config.toml
n_layer = 11
d_model = 96
n_experts = 256
experts_per_token = 4
d_expert = 32
d_shared_expert = 0
activation = "squared_reglu"
moe_layers = [0, 1, 2, 3, 4, 5, 6, 7, 8, 9, 10]
router_score = "sigmoid"
normalize_top_k = true
routed_scale = 1.0
balance_loss = 0.00519
balance_bias = false
router_logit_norm = 2.0
init_std_router = 0.0118
lr_router = 0.00162
n_head = 3
n_kv_head = 1
head_dim = 32
vocab_size = 9168
norm = "rmsnorm"
norm_place = "pre"
norm_eps = 1e-06
positions = "rope"
rope_base = 10000.0
rope_fraction = 0.5
qk_norm = false
attn_scale = 0.177
tie_embeddings = false
parallel_block = false
extras = ["capped logits"]
init = "uniform"
init_std_qkv = 0.0579
init_std_o = 0.0719
init_std_up = 0.0829
init_std_down = 0.0829
optimizer = "soap_variant"
lr = 0.00671
weight_decay = 0.0
lr_head = 0.0201
grad_clip = 1.0
warmup_steps = 200
schedule = "wsd"
decay_fraction = 1.0
decay_shape = "linear"
final_lr_fraction = 0.0
batch_tokens = 131072
seq_len = 256
doc_mask = false
train_tokens = 627900000
steps = 4791
dataset = "wikipedia_en"
Below are experts of layer 8 (counted from 0) of a mixture-of-experts language model. Rows are named gate (a neuron's input weights, with its number), up (a neuron's input weights, with its number), down (a neuron's output weights, with its number) and show model dimensions 0-95. Each number is 128 + 32 x the weight over its row's rms, rounded and kept within 0 to 255.
Before each expert's rows: a language model's description of what the expert responds to; "raises" lists some tokens whose logits its average output raises strongly, later layers aside. This comes from a sample of Wikipedia text that the model never trained on.

# expert 41
Description: Word ends, section marks. Final pieces of names and words such as uj in Cluj, plus sentence-final periods and == heading marks in biographies.
raises: "worth", "lam", "intend", "kn", "achelor", "more"
gate3 [153 178 156 106 113 144 189 174 122  73 166  52 121 176 135  80 168 104 165 129 133 156 168 195 159 103 133 154 132  86 141 108 135 143 119 146 131 101 127 115 140 148  66  96 122  97 122  74 164 162 167 139 127 129 142  80  88 125 127 162  95 184 145 174 129 127 131 114 143 139 120 181 123 188 195 147  63 151 131 125 148 125 132 171 134  78 121  80 168 109 122 130 114 134  62 140]
up3 [142 145 142  93  24 173 105 151  91 112 167 153 123  80 150 113 149 117  98 171 125 123 111 123 144 112 139  71  89 106 140 140 125 106 112 171 130 131 127 189 101  71 101 125 100 132  79 111 106 101 105 130 171 158  90 110 109 138 148  81  93  78 165 100 171 173 131 113 124  89 145 121 189 162 140 144 132  67 118 154 117 176 123 137  77  87 107  81 110 211 106 165 143 138 151  99]
down3 [165 124 143 145 120 134 155 139 119 154 113 105 108 133 102 146 116 174  45 182 176 120 116 109 171 133 137  78 127  73 130 163  99 168 140 123  78 123 167 108  71 126 152  86 158 125 105  88 150 117 157 159  49 127 133 171 137 162 140 115 147 140 126 112 131  67 147 204 140 137 131 167 140 167 110 158 170 118 116 108 146 134 180  67 152  65 126 123 152 114 176  60  91 113 123  73]
gate4 [107 123 167 197 111 140 173 148  80 125 133 128 122 128 119 121 120 124 163  92 144  84 145 159 161 108 141 187 174  97 141 168 145 184 161 195 153 166 153 103 104 115  43 108  57 115 108  92 139 124 164 165 173 151 141  77 100 101 155 136 129 134 170 129 124  85  88  89 112 124 120 117 151 164 153 137 166 145  88 154 123 140 160 139 162  90 117 137 129 111 106 159  75 202  96 185]
up4 [ 89 103 101 126 149 149 159 129 117 147 146 135 143 124 157 145 112  35 160 120 150 124 159 173 154 159 128 116 125  85 125 144 132 126 162 110 110 124 157 214 188 130  94 136 107 158 154 126 143 198  67 186  90 175 161 193 148 116  95 113 122 125 147 119 112  81 175 161  84 131 161 111  77  84  82 120 159  99 114  93 135 134  85 124 154 103 122 142  49 117 120 109  81 156 124  91]
down4 [106 171 149 188 111 131 196 111 119 120 136 183 112 177 121 161 176 177  86 152 150 144 159 131  68 137  76  73 102 132 129 136 136  78 133 163 153 124 123 141 137 123 105 154 165 122 141 104 133 169 129 126 115 119 176 153  83 126 111  80 183 188 154 136 154 154 144 156  46 120  83 167  47 157 158 160 163 108 132 100 154 108 168 138  83 164 147 141 103 129 143 144 162 156 168 124]
gate5 [ 87 143 148 159  93 149 166 130 138  51 162 116 127 119 137  79 158 131 170 111 139 161 132 167 224 115 107 182 159  64 103 148 143 124 193 172 129 175 169 109 140 123  68 121  32 109 116  95 166 143 122 112 122 109 127  99 118  87 154 122 122 159 176 190 134  99 128  90 158 133 129 150 123 102 130 162 120 116  97  93 134 134 110 128 195 114  92  96 138 145 129 155 166 143 145 159]
up5 [120 146 179 161 113 169 103 105 133  99  97 133 128  96 156 128 144  93 111 101 110 133 138 118  82 165 128  90 188  69 129 153 198 165 102 114 162 134  99 168 107 150 121  77  87 143 185 120 138  75 149 116 119 171 132 161 101 191 106 186 146 185 158 155  85  98 125 170 171 138 112 181 128 140 169 112 131 105 141 126 101 129 177 180  94 101  58 138 147 125  95  91 134  80 139  88]
down5 [145 184 154 102 156 152 112 101 114 114  99 136 179  78  95  90 111 151  86 114 130 100 141 125 103 161 145 137 173 109  99 117 142  70 162 143 159 143  72 155  90 118 187 142 142 136  48 148 158 145 124 130  92  67 145 151 135 126  78 110 147  95 132 124 196 124 105 127  89 102 110  99 137 120  89 132 173 138  64  72 157 117 156 197 144 132 155 111 181 112 179  66 163 135 104 100]
gate6 [131 143 122 150  70 142 136 136 158 163 142  51  97 112 161 111 131 167 149 115 131  88 109 168 204 122 173 156 148  67  97 131 140 130 133 154 120 140 165  94 164 106  40  82 113 141 128 122  89 156 103 113 158 174 142  99  71 129  97 117 157 113 141 143 116 133 131 193 150 106 149 127 161  91 128 124 105  51 110 147 109 153 136 171 127  98 121 113 164 116  77 225 134 144 102 158]
up6 [140 192  63  96 133  40 135  62 139  82  92 143 181 132 148 102 161 159 141 193 162 144  73 115  92 156  97 144 119 156  94 139 145 143 146 169 102 155 110 144 137 121 137  89 144 127 136 136 167 142 109 162 163 139 143 143 174 169 107  79 116 164 126 136 117 153 129 164 101 124 155 100 112  47 103 154 145 105 109  86 176 163 134 129 130  78 131 112 191 121 135  77  72  97 117 139]
down6 [122 126 102 121 116 116 120 106 182 129 135 121  26 120 162 119  46 165 102 108 100 146 136 115 146  96 117 146 139 147 150  99 141 144 215  78 159 159  97 145 162 101 192 123 123  79 145 146 146 121 119 134  75 123 127 100 161 136 137 164 121 128 122 100  96 121 169 125 156  88 170  45  86 177 131 132 101 185 172 129 197 117 101 137 148 152 157 143 138  88 150 137 139 153  82 157]
gate7 [166 176 110 162 117 130 191 172 139 152 146 105 108 109  70  87 135 102 114 104 115 111  95 188 195  97  95 196 165  51 115 156 173 118 119 164 154 110 144 122 108 117  28  98  97 143 111 149 167 127 151 113 148 149 128 127 127  94 122 110 151 133  98 144 142 115 150 147 166 144 120 180 147 155 145 137 102 142 100 139  96 151 169 164 150 104  79 111 180  83 116 170  95 183 106 151]
up7 [147 111 122 139 140 151 140 157 170 134 170 167 142 139  88 143 149 118 120 143 126 150 174 123 184  88  99 119 189 150 135 108 124 117 195 144 108 185 161 154 165 167 156 126  84 163 139 115  97 115  97 178 104 128 126  91  95  60  97  89 199 111 111 158 147 104 116  91 119 127  63 123  94 199 138 192 128  65  77 108 183 127 121 182 150 159 139 133 141 119 138 166 143  91 156 150]
down7 [161 147 104 147 192 107 142 124 147 115 154 129 104 130 195 130  96 167  55 170  99 142  40 160 130 152  99 130  85 113  91  58  89 189 159 144 125 126 105  92 165 111  95 114 137 157 169 136 117 112 149  87 155 121  86 106 100 110  85 114  78  87 131  87 147 139  80 168  86 143 138 112  99 133 168  85 156  78 120 122 147 143 134 165 167  93 149 172  98 124  94  75 129 151 142 126]
gate8 [158 200 137 170 108 138 127 134 143  90 167 139  92 118 116 171 138 117 130 129 174  51 140 224 170  86 110 168 168 115  90  71 140 131 104 144 140 122 129  77 170  78  61 115 104 115 110 165 130 159 140 123 148 136 129  91  60  69  97 172 138 167  93 128 165  90 157 105 135  88 183 151 115 117 126 140 127 111 147 147 162  91 123 111 134 132 148 120 141  51 117 136 119 144 123 157]
up8 [ 87 138  78 145 113 116 110 119 102 151  81  94 174 170 153 103 118 137 113 181 113 167 186 113 140 104  95 153 156 118 143 131 113  98  79 109 185  69 115 138 105 179 164 145 151  81 193 136 207 104 149 137 124 133 202 179  93 135 184 140 147 157 132 120 109  59 127 121  97 121 176 130 145 141 128 113 153 132 113 155  58 151  59 115 119 129 112 129 107 136 108 117 150 122 193 136]
down8 [138 107 135 194 132 162 131 164  83  25 101 126  71 177 184 103 114 177 162 150 134 147 119 127 186 112 202 125 137 155 141 151 124  95 175 170  84 115 149 127 111 118  74  93 138 158 115 141 122 134 115 179 104 137 107 116  88 129 141 121 148 115 104  99 141  68  86 128 156 115 128 127 139 154  80 126 107 112  78  99 133 140 164  89 122 150 105 130 125 123 119 227  68 142 115 116]
gate9 [119 175 129 147 128 168 130 140 126  72 119 102 108 150 173 126 137 139 163  78 176 104 105 140 186 118 150 157 120  90 144 141 194 176 184  90 152 143 136  75 128 150  55 111  95  99 146 132 100 136 150  95 144 105 110 111  87  88  86 112 182 141 146 164 126 106 106 159 169 120 114 200 187 151 163 145  98 120  70 126 114  74 152  85 107 119 113 133 151  72  91 130 127 162 119 194]
up9 [144 154  98 147  90 161  88 210  93 170  68 109 115  90 132 105 141 161 116  76 141 121 129  66 122 147 144 112 114 105 142 113 105 122  45 157  81  93 142 140 155 184 115 156 106  75  55 110 143 116 143 126 117 106 139 140 140 108 154 143  89 145  70 103 117 169 108 107 132 150  90 171  97 176 106  76 143 114 155 113 163 109 177 113 171 139 131 170 155 106 125  88  92  91 111  71]
down9 [139 155 121 113  87  93 183 111 170 132 110  96 110 123 152 141 104 140 109 154 166  96  94 130 125 109 154 122 131 171  94 111 154 137  57 152 105 169 137  67 156 165 170  94 132 151 106 115 107 177 129 119 116 105 154  90 106  78 123 150 121 127 139  46 145 151  81 133  97 173 111 159  92 108 100  86 169 129 148 126 176 171  89 118 182 102 156 223 117 144 166 186 118 192 132 123]
gate10 [ 76 170 155 147 102 110 178 135  94 114 149 108 171 141 172 108 165 146 137 133 193  79 106 195 144  91 129 150 128 127 129 117 182 164 176 194 149 124 112 115 109 111  48 108 112 107 142 121 132  95 138  84 111 180 134 101 147  92 115 172 109 154 159 111 117 127 177  96 149 122 189 154 142 156 164 117 114 117 120 108  92 143  96 168 188  55 146 126 180 110 124 190 146 155 120 158]
up10 [158 167 151 139  87  78 108 147 103  93  90 158 125 145 111 172 111 107 182 191  93 185  69 132 151 135 103 135 128 126 165 126 145 159 103 145  92 161 143 124 122  98 146  56 131 137 130 111 100 120 104 187 156 142  93 112  94 181 141 103  95  85 165  68 114 104 132 187 149 142 107 184  91 109  51 126 132 101  94 131  85 122 131 103 131 138 180 122 116 159  82 115  79 142 192 133]
down10 [110 135 138 115  88 175 108 125 166 134 125 101 138 104 148 116 154 102  75 122 155 135  83 113 159  93 138  79 137 157 146 123 160 164  70 139 134 144 100 132 155 144 114  99  98  88 145 135  98 168 148 150 167 134  41 109 144 120 152 166  70 139  75 128 121 164 119 107 152 183 128 143 105  97 188 100 109 146 168 182 101 165 139 155  79 133 165 198 109 145  89 171  87 125  55  65]
gate11 [ 94 156 139 155 139 125 154 129 101 112 161  94  69 128  94  98 113 167 125 137 118 107 139 190 155 109  71 178 135  69 111 129 202 135 167 158 152 105 147 153 106 111  80 104 120 116 137 122 131 158  75 169 126 139 163  94  77 129  99 150 110 180 128 121 122 127 164 150 165 151 179 161 149 166 114 212  86 151  62  83 117 125 144 129  96  51 141 117 139  93 121 121 109 191  89 137]
up11 [165 122 121 123 113 118  84  80 138  56 123 149 108  69 111  93 136 107 159 156  93 107  97 132 130 118 118 104 182  95 135 177 115 116 191  72 118 130 132 151 151 120 204 179 144  92 160 164 112  98 108  98 144 105 146 122 171  77 139 117 123 148  93  88  75  76 154  97 119 135  85 108 123 118  96 154 176 165 187  88 117 161 106 163 139 187 122  86 123  98 130 112 166 119 103  59]
down11 [116 150 119 109 153 118 166 175  93 163 105 111 110 119 146 138 206 167 156 115 107 148 120  90 139  96 150 174 131 137 108 209 137  81  97 103 107  97 157 142 185 143 106  92 130 131 159 155 156 131 111  68  79  78  94 140  75 122  99 124 109 118 133 111 128 118 168 170 117 209 160 124 138 134 116 178  78  98 183  87 137 152 128 114  92 171 138 146 119 121 196 105  64 104 173 130]
gate12 [119 149 108 167  81 109 127 139 111  97 134  68 107 108 120 145 126 150 109 131 136  38 154 154 126  91 140 168 168  45 125 135 148 125 172 165 173 116 132 146  95 131  32 127  94  91 129 136 141 113 112 130  97 146 111  58 103 127 100 178 127 188 177 160 137 123 145  90 170 100 173 176 163 156 165 162 105 129 113 138 169 121 144 143 137 134 114 116 160  82 120 176 101 193 117 149]
up12 [104 159 134 141 119 101 112  99  54  98  91 177 196  90 151 122 143 140 151  71 128  92 130  27 133 162 108 134 129 101 141 130 138 127 154 128 161 136  99 113 139 101 141 169 115 142 130 158 165 208 139 119 107 189 170 121 157 166 108 127 117 121 129 159 165 124 128 127 128 189 109 110 166  98 125 205 113 119 149 161 114 103 121 116  37 124 113 214 156 132 118 117  98 116 115 131]
down12 [161  92 124 136  99 131  98 104 183 157 181 149 114 148 147  85 137 114  95 116 115 120  86 140 151 129  94 178 126 130 149  93 136 108  29 174 149 114 103 113 101  86  91 183 133 125 139 103  63 142 148 163 173 171 151 193 183 130 166 108 137  65 121 162 117 173 130 115 116 159 108 130  62  61 121 135  90  89 115 135 114 156 163 180 130 103 157 127 152 114 153 157 106 107  82 120]
gate13 [121 160 157 155  78 116 157 148 113 109 120 117 159 107 127 138 154 175 119 116 182 133 104 173 147 105 121 178 194  98 100 108 148  73 176 180  99 158 100 116 132  85  63  83  89 146  87 136 131  83 116 154 114 129 138  78  91 147 133 190  85 137 113 151 157  97  96 160 158 138 190 161 173 155 158 202 112 152 124 128 125 148 179 119 135 125 178 148 135  94 101 160 114 195 108 152]
up13 [128 114 150 185 136 148 194  81 119 115 118 120 128 140  98 105 111 109 115  88 112 140 125  92 143 121 177 169 180 162 143  73  99 164 142 163 111  94 120 128 134 157 167  98 100 163 131  76 143 120 130 150 139 144  75  97 169 109 159 178 183 152 102  81 169 130 209 167 109  82 120 169 190 119  65 162 102 128 119 101 105 119 102 148  75  93 180 177 166  91 115 126 126 162 140 149]
down13 [ 93  69 152 140 100 152 168 141 115 164 136 117 142 199 151 105  83  85 159  74 112 115 113 128 117 107 127 110 114 116 169 193 137 152 120 130 124  74  76 122 138 120  98  92 192 151 107 169 121  62  81 134 102  82 141  73 115  99  93 147 168  79  73 141  88  98 110 155 117 114 150 129 159 131 133 135 131 131 138 146 208  89 130  60 104 141 142  94 113  87 144 158 117 137 131  61]
gate14 [122 153 151  93 118 163 147 160  89 123 150  96 105 154 120 151 153 112 120 130 125  91 107 177 127  93 165 155 126  97 105 154 194 111 139 172 130 165 142  90 101 140  60  49 120 146 139 141 121 142 109 142 107 163 184 107 101 101 106 113 175 182 152 115 150  63 145 177 120  98 136 195 176 172 114 129  85  88 138  96  45 139 136 165 152  53 143 135 140 101 166 155 153 142 137 156]
up14 [103 174  88 147 154  78 120  64  82 102 177 116 117  84 114 120 110 124 124 106 110  94 139 101 187 129  90 140 189 117 137 152 128  88 108 138 110 177 114 118  87 157 126 121 142 159  88  96 146 111 107  76 102  92 124  66 100 107 114 109 141 141 112 146 130  97 142 213 174 125 110 179  88 144 132 129 148 111  96 124  36 152 128 187  82 140  85 128  81  87 140 114 157 112  78 154]
down14 [197 148 168 128  99 160 130 107  89 122 201 155 101 148 188 124  62  99 124 132 161 113 133 103 170 191  61 128 125 118 112 152  99 185 129 182 119 106 170 135 175 151 105 180 158 162 152 136 151 125 163  92 142 149 144 110 165  95 172 146 143  71 135  91 117 101 102 142 136 153 150 169 139 150 103 105 128 119 100 119 188 113 103 131 135  73 178  81 135 144 134 205 116 151 133 144]
gate15 [125 137 143  99 187 154 153 133  91 114 154 156  98 100 157  67 133 128 174 122 168 116 135 234 156 123 100 138 113 117 161  80 140 142 156 142 203 141 184  95  93 155 123  61  51 136 143 128 123 150 125 141 124 171 147 150 128 116  65 138 204 122 168  96  71  95  66 137 157  99 133 122 138 106 142 124 107 124  93  75 114 134 169 142 133 100 172 139 139 107 109 129 100 112 134 127]
up15 [142 155  66  70 128 177 177 147 185 154 172 113 187 171 132 136 107  91 133 102  93 143 178 134 127  82 108 147 145 129  78 214 129  90 108 117 138 110  82 153 133 135 144 105 202 140 168 137 146 132 117 151 145 151 146 173 121 201 161 120 162 145 115 108 107 138 108  97 101 156 178  96 130 106  98 109 109 147 113 120 171  88 132 120 154 113 157  85 177 116 164 140 140 212 138 131]
down15 [124 140 170 116 115  67 120 142  82 173 144 149 129 178 120 116 166 149 145 148 113 143 125 103 118 123 120 103 162 112 119 116  98 139 112 167 210 106 104 116 186  81  92 101 127 129  16 148 115 165 175 126  80 159 157 104 106  99 105 114 109  84 126 119 130  78 181 122  49 102 138 120 136 182 114 103 151 111 124  88 115 139 144  93 148 118  95 132  65 125 120 140  49 116 161 107]
gate16 [100 148 160 184  93 133 137 143  83 123 160 114  75 126 118 138 154 172 143 150 183  74 107 210 176 109 144 178 167  90 126 145 151 102 189 134 151 109 164 110 153 162  73 135 158 151 112 107 101 142 104 148 154 144 138  72 126  91 116 146 128 180 204 146 134 112  89 166 134 145 150 144 156 143 164 182  73 140  96 106 107 165  98 137 134  90 136 174 145 126  98 149 110 177 118 188]
up16 [ 96 160 126 121 105 156 128  95 188  81 148 148  97  97  63  57 102 122 152  91 130 126 149 144 123 149 140 173 121 112 150 124 143 199 108  81  99 166 183 121 125 131  68 138 125 143 130 113 138 124  64 148 112 129  95 158 184  79 130 183 153 160 114 120 144  80 112 134  94  91  91 153 135 181 133 137  92 159  67  94  91  68 108 143 170  67 143 161 133 144  97 110 153 125 140  85]
down16 [176 123 148 138 115 163 190  89  91  90 139 161 131  85 113 110  96 117  98  61 129 155 163 100 152 129 109  53 192 159 141 136  72 146 119 100 190 147 120 143  76 168 133 219 120  95 125 112 118 172 125  83 156 101  89 170 144 177  96 159  91 117 105 113 150 159 131 102 159 112 128 162 157 119  82 120 170 133  86  92 124 122 159 139 140 141 125 135  91 177 122 147  79 171 129 131]
gate17 [ 88 185 121 141 110 143 128 163 127 133 131 125  75 144 140 132 157 133 179 141 103  87 117 194 221 140  78 186  91 142 131 164 128 159 177 144 119 126 154 127 143 133 101 115 132 118 146 132 130 113 167 167 134 152 100 127 134 127 141  99 137 181 181 160 145 106 110 124 166 116 192 195 160 122 153 133  87 120  96  59 161 118 179 103 130  60 136 187 164  99  85 181 119 147  90 132]
up17 [ 86 158  65 135 125 123 155 125 188 104 124 128 119 187 181 150 119 169  91 153 201 104 149 160 112 124 145 148 141  87 125 130 163  97 118 108 137 171 153  96  94 149 151 149  76  91 168 173 148  90 134 117  87 176  87  77 150 137 124  96  95 145 183 179 113 210 163 147  97  92 113  93 121  96 145 119 160 107 165 149 167  62 131 138 161 100  84 145 143 145 133  91 161 130 134 105]
down17 [152 124 101 113 126 198  75 150 146 150 136 213 101 173  68 163  86 105 110 142  92 121 115 168 108 103  85  93 112 186 106 146  74 160 136 141 127 119 163 112 143 102 163 148 143  80  82 136 146 182  75 109 131 161 157 167 132 157  80 120 151 129 149 171  86  88  58 109  86 102 132  77 143  99 123 165 102  85 143 170 107 167 139 120 167 126 117 142  83 132 113 160 161 144 122 124]
gate18 [117 170 150 131 129 151 122 172  89  97 147 128 116 136 105 152 148 120 126 171 131 103  99 169 154 135 139 148 149 102 147 139 126 138 154 185 146 106 181 100 124 129  69  91  73  98 128 164 153 161 130 161  90 147 142  55 150  77 104 127 147 166 130 139 153 104  96 162 153  93 183 165 128 175 153 141  48 113  83 112 158 134 164 128 136  79 139 134 166 101 169 185 155 183 136 226]
up18 [119 135  58 126 167 137 147 126 130 128 109 165 115 156 141 116 115 156 178 147  34 121 150 169 102 106 119 151 116 150 122 202 106 103 123 147 143 131 118  97  81 151 134 168 123 108 126 166  92 167 149  95 143 157  95  66 143  97 149 120  89 137 130 106  64 182 125 124  76 193 153 135 108 135 126 171 100 109 102 131 146 214 131 137  91 134 158 194 128 116  81  77 149  99 143 178]
down18 [ 93 135 117 119  86 154 134 113  97 146 175 210 153  83 129 166 167 128 131 152  92 132 118 101 126 127 103  66 165 128  97 153 137  52 146 150 121 194 112 117 121  52 158 137 125  84 172 183 113 153 117 124 199 123 139 114 161 151 112  87 142 120  86 112 135 126 134 140 168 171 120 157 119 135 121 128  96 154  96  70 132 132 107 164  58 119 107 127 213 159 149  99 161 155  99  98]
gate19 [142 158 119 144 113 121 140 117  83  99 134  63  39 110 114 130 150 114 125 120 111  87 169 156 120 119 133 167 125  52 149 114 175 117 153 127 145 132 152  63 164 102  74 115  79 138 122 126 100 184 101 166 106 165 166  74 127 148 127 149 152 179 177 135 151 141  75 139 133 101 121 158 173 164 156 138 100 137  80 100 125 149 145 142 200  86 107 145 167 101 120 113 129 193 166 177]
up19 [108 140 156  88 122 154 176 155 162 202 125 113 145 140 167  83  89 129  81 158 102 134  88 127 106  73  86 145  94 108 147 148 129 151  85 152 130 225 130  91 173 110 160  79  90 146 122 105  97  99 112 136 137 168 136 112 151 107 153 105 113 137 123 175 158 145 102 128 180 117 107 137 117 145  75 103 141 115 178 153 102 169 132 149 124 110  94 146 133 183 152 160  76  61  59  90]
down19 [132  53 148 108 146 105  96 136 170  96  98 182 145  63 178 154  66 146 139  91 126 157 118 113 143 112 115 111 202 111 118 136 124 150 133  92  96 102  91 118  98 115 112 169 122 119 113 122 141 118  69 126 146  79 136 129 102 155 186  98 113  86  80 169 102 162 145 121 158 126 158 161 109 159 123  97  94 206 161 131  75 135 154 119 109 113  50 125 133 127 122 142 116 184 194 166]
gate20 [116 106 152 176  96 113 149 117 118  95 187  73 153  85 154 168 106 158 106 111 178  71 136 181 114 124 130 163 159  82 125 107 113 119 175 174  91 128 112  64 125 119  56 111 104 113  79 106 155 154 152 178 102 156 109  98  96  92 104 197 108 154 150 134  96 116 143 130 191 158 162 156 147 172 156 173  90 147 134 143  83 139 164 129 116  90  92 111 144 140 112 141  99 143 103 191]
up20 [133 164 149 159 100 133 130 172 106  96 124 129 175  88 108 159 209 119  90 164 125  95 135 137  96 131 129 127  78 152  97 138 108 139 170 123 114  96 144  69 106 118 105 181 140 108 156 124 167 109 116  89 111 186 113 181 124 146 134 112 134  62 139 140 165 166 179 141  93 139 102 105  54 137 163  83 102 122 110 172 140 135 139 130 149 165 107 105  69 132   8 114 143 115 128  96]
down20 [126 107  78 156 122 128 152 152 166  98 134 132 135 112 113  90 174 159 129 133 184  95  86 112 146 167 187 170  97  79  91 136 120 146 132 148 174 149 194 104 126 163 103 103  82  74 126 142 153  88  91  81 156 188 108 162  97 172  91 125 146 136 173 157 139 116 146 101 147 180 168 106 139 127 151  97 160  67 173 130 139 135 105 138 141 117 124 152 158 152 214 138  71 103  71 131]
gate21 [ 77 162 113 176  97 121  92 112 161 128 191  98  94 140 119 131 139 122 164 125 138 111 151 211 172 129 107 151 136 129 148 106 125 149 156 147 145 102 145  78 108 126  34  67 126 104 153  52 113 129 170 193 146 149 135  58 124 112 116 117 157 153 109 152 161  87 117  99 139  86 109 133 114 157 170 130 103 153 144  79 105 145 147 168 133  78 140  94 159 115 126 148 135 134 133 216]
up21 [123 147 116 145 139 129 113 165 144  92  72 117 153  63 173 175 119 101 158 122 117 137 133  94 176 167 174 123 107 147 141  67  90 167  95 135 179 135 158 114  95  99 180 148 157 190 134 124 131 136 103  98 106 108 180  89 120 116 143  73 101 131 102  83 179 131 176 129 133 141  60 155  87  85  73  53 125  99 131 144 113 114  84 155 169 111 122 101 116 189 152 128 162 113 161 118]
down21 [151  71 140 126 102 156 149 108 153  94 100  58 101 147  59 100  97  50 172 115 150 145 192  93 124 155 151 152  80 133 162 130  74 113 134 110 108 114 174 112 111 105  81  91 134 140  95 142 105 165  57  94 164 149 105 152 131 171 176 125 152  84 113 140 130 113  82  75 139  70 112 165 141 123 148 123 147 148  69 146 134 156 139 164 159 124 163 103 130 158  93 107 116  84  94 102]
gate22 [ 91 182 158 156  96 113 109 155  94 115 164 132 147 141 115 106 147 108 105 107  98 157 152 138 108 147 102 107 131 119 162 142 117 134 120 158 142 132 103 122 124  95  54  91 130  53  96 144  98  74 121 114 128 189 149  88 134 100 115 159 160 124 143 112 102 114  81 145 202 131 154 161 165 167 198 126  97 146 110 118 120 149 173 118 225  67 172 180 147 115 144 159 111 201 106 146]
up22 [103 171 179 128 164  82 126  58 104 155 168 200 206 156 181 128 184 175  95 107 110 126  85  95 114  99 152 108 127 171 121 178 171 129 162 116  79 110 102 114 158 151 123 133 125 141 132 114 105 146  85 130 150 207 117 137 175 153 165 125 128  93 159 121 111  97 123 159 177 163 119 139 103 120 155 113 175 144 142 118 132  88 162  84 103 113 143 113 150 148 128 120 134  70 192  93]
down22 [147  75 162 138 135 168 152 175 120 133 100 188 119 175  81 147  92  98 143 143 133 131 142 187 162 140 102  95 171  89 132 128 108  82  79 114 107 191 142 133 126 101 125 108 102 152 121  76  75 126 156 177 113  71 116 141  45  62 165 109 110 147 113 141 137 138 102 167 105 165 107 185 109 147 104  87 162 133 126 100 152 178 105 150 118 104 154 104 118 131  90 137  41 136 112 122]
gate23 [121 151 107 105  96 152 155 145 120 116 227  88  91 103 154 159 146 104 134 106 182 119 119 193 150 105 119 179 208 106 103 152 161 138 177 173 148 124 183 120 125 108  74 112 101 151 153 128 145  88 155 138 151 118 142  81 165 106  73 146 104 152 133 176 112  84 127  80 162  90 142 155 136 151 192 162  74 114 133 138 130 131 131 107 103  76 113 159 160  87  91 182 117 126 114 137]
up23 [129 117 134 109 142 142 153 171  98 131 101  99  70 115 103 117 154 110 174 142 117 138 106 159 114 113 136  84 139  47  96 128 171 115 120 146 108 102 155 171 100 145 170 107 143 150 133 126  66  96 131 123 160 139 103 138 125 117  82  96  92  93 110 139 150  96 105 116 188 200 112 149 138 136  86 104  81 170 187 202 153 158  50 148 138 106 143 124 181 154 134 140 171  45 113 164]
down23 [156 104 120 103 160 113 139  88 130 136 158 160 119 113 117  98  51 100  91 178 147  86 100 115  89 150 115 179  53 104 146 133 143 161 153 120  91 207 144 132 186 115  95 176  86 113 151 107  30 122 126  78 111 157 166 168 143 101 132 158 165 157 136  66 167 170 154 166 122 136 133 200 160 141 125 138 130  88  96 126 130 143 112 136 121 125  94 114 174 158 123 132 104 145 133 118]
gate24 [137 188 119 203 108 187 153 140 108 100 108 150 110  98 130 127 130 159 110 109 151 108 193 168 155 159  95 172 119  68 112  62 176 117 162 123 171 130 184 114  94 121  61 111 109  95 142 145 130 118 129 136 123 163 100  80  50  96  91 157 168 146 126 124 128 104 120  97 130  95 192 173 182 138 137 147  84  80 159 145 114  90 131 161 105 108 155 113 156 101  87 124 117 107 148 151]
up24 [119  77  80 143 159  79  83  94  63 143 122  92  86  81 104 110 129 170 101 163 113  43 110 134 133 101 112 125 109 106 171  82 143 202 165 163 129 130  72 121 152 122 101 161 131 153  74  90 107 119 136 135 127 155 102  99 117  87 131 102 105 146 158  65 123 165 110 111 160 133 147 119 146 115 146 135 125 159  98 154 153 105 166  85 116  94  59 180 131 187 135 192 130 155 117 128]
down24 [ 67 105 158 122 132 136 135 174 118 135 168 145 122 170 121 105 185 140 132 101 146 142 146 198 116 122 126 118 137  97  47 117  99 120 123 168 174 190 118 166 141 133 180 118 129 166  76 138  66 141 116  99 117 144  66 132 124 189 113 109  93 169  78 103 182 139 111 139 143 174 155 115 165 123 161 149 192 149 126 124 135 114 154 118 115 156 180 135 132  53 171 165 152 100  77 117]
gate25 [112 164 148 120 112 160 171 168 101 152 141 111  57 161 115  96 127 150 114 132 137  88 131 205 158 131  93 116 167  59 130 145 133  84 179 154 123  92 158 111 115 141  44 133  95 104 139 112 130 185 106 141 119 171 132  69 100 135 117 159 119 185 147 130 159 149 106 144 188 107 143 197 147 156 165 152 127 118 100  87  84 133 133 141 162  98 138 171 127  91  68 159  97 142 129 184]
up25 [107  97 141 133 120  35 150 171 164 118 138  75 130 110 138 185 113  73 102 149 177  76 126 153 147 219 168 137 158 139  66 134 151 173 151 104 154 111 133 189 107 174  69 115 120 116 122  94 139 126  71  94 155 111 109 174  72 131  73 111 117 136 111 169 108 112 111 128 102 154 122  59 106  97 149 119 162 105 124 127 149  97 113 107 159 110 117 166 151 136 132 118 155  99 150 159]
down25 [103  90  98 140 183 147 131 120 149 119  86  72  81 106 131 140 154  56 110 113 106 153 103 105 155  99 121 119  85 178 161 127 165 116 107 169 141 145 105  86 120 129 107 146 116  88  84 119  87 164 104  43 143 165 172 129 197 130 152 144 106 104  93  95  69  76 117 128 139 143 164 133  99 156 135 125 119 132 135 146  87 124 126 154  72 178 166 141  75 168  94 107 204  98 119 154]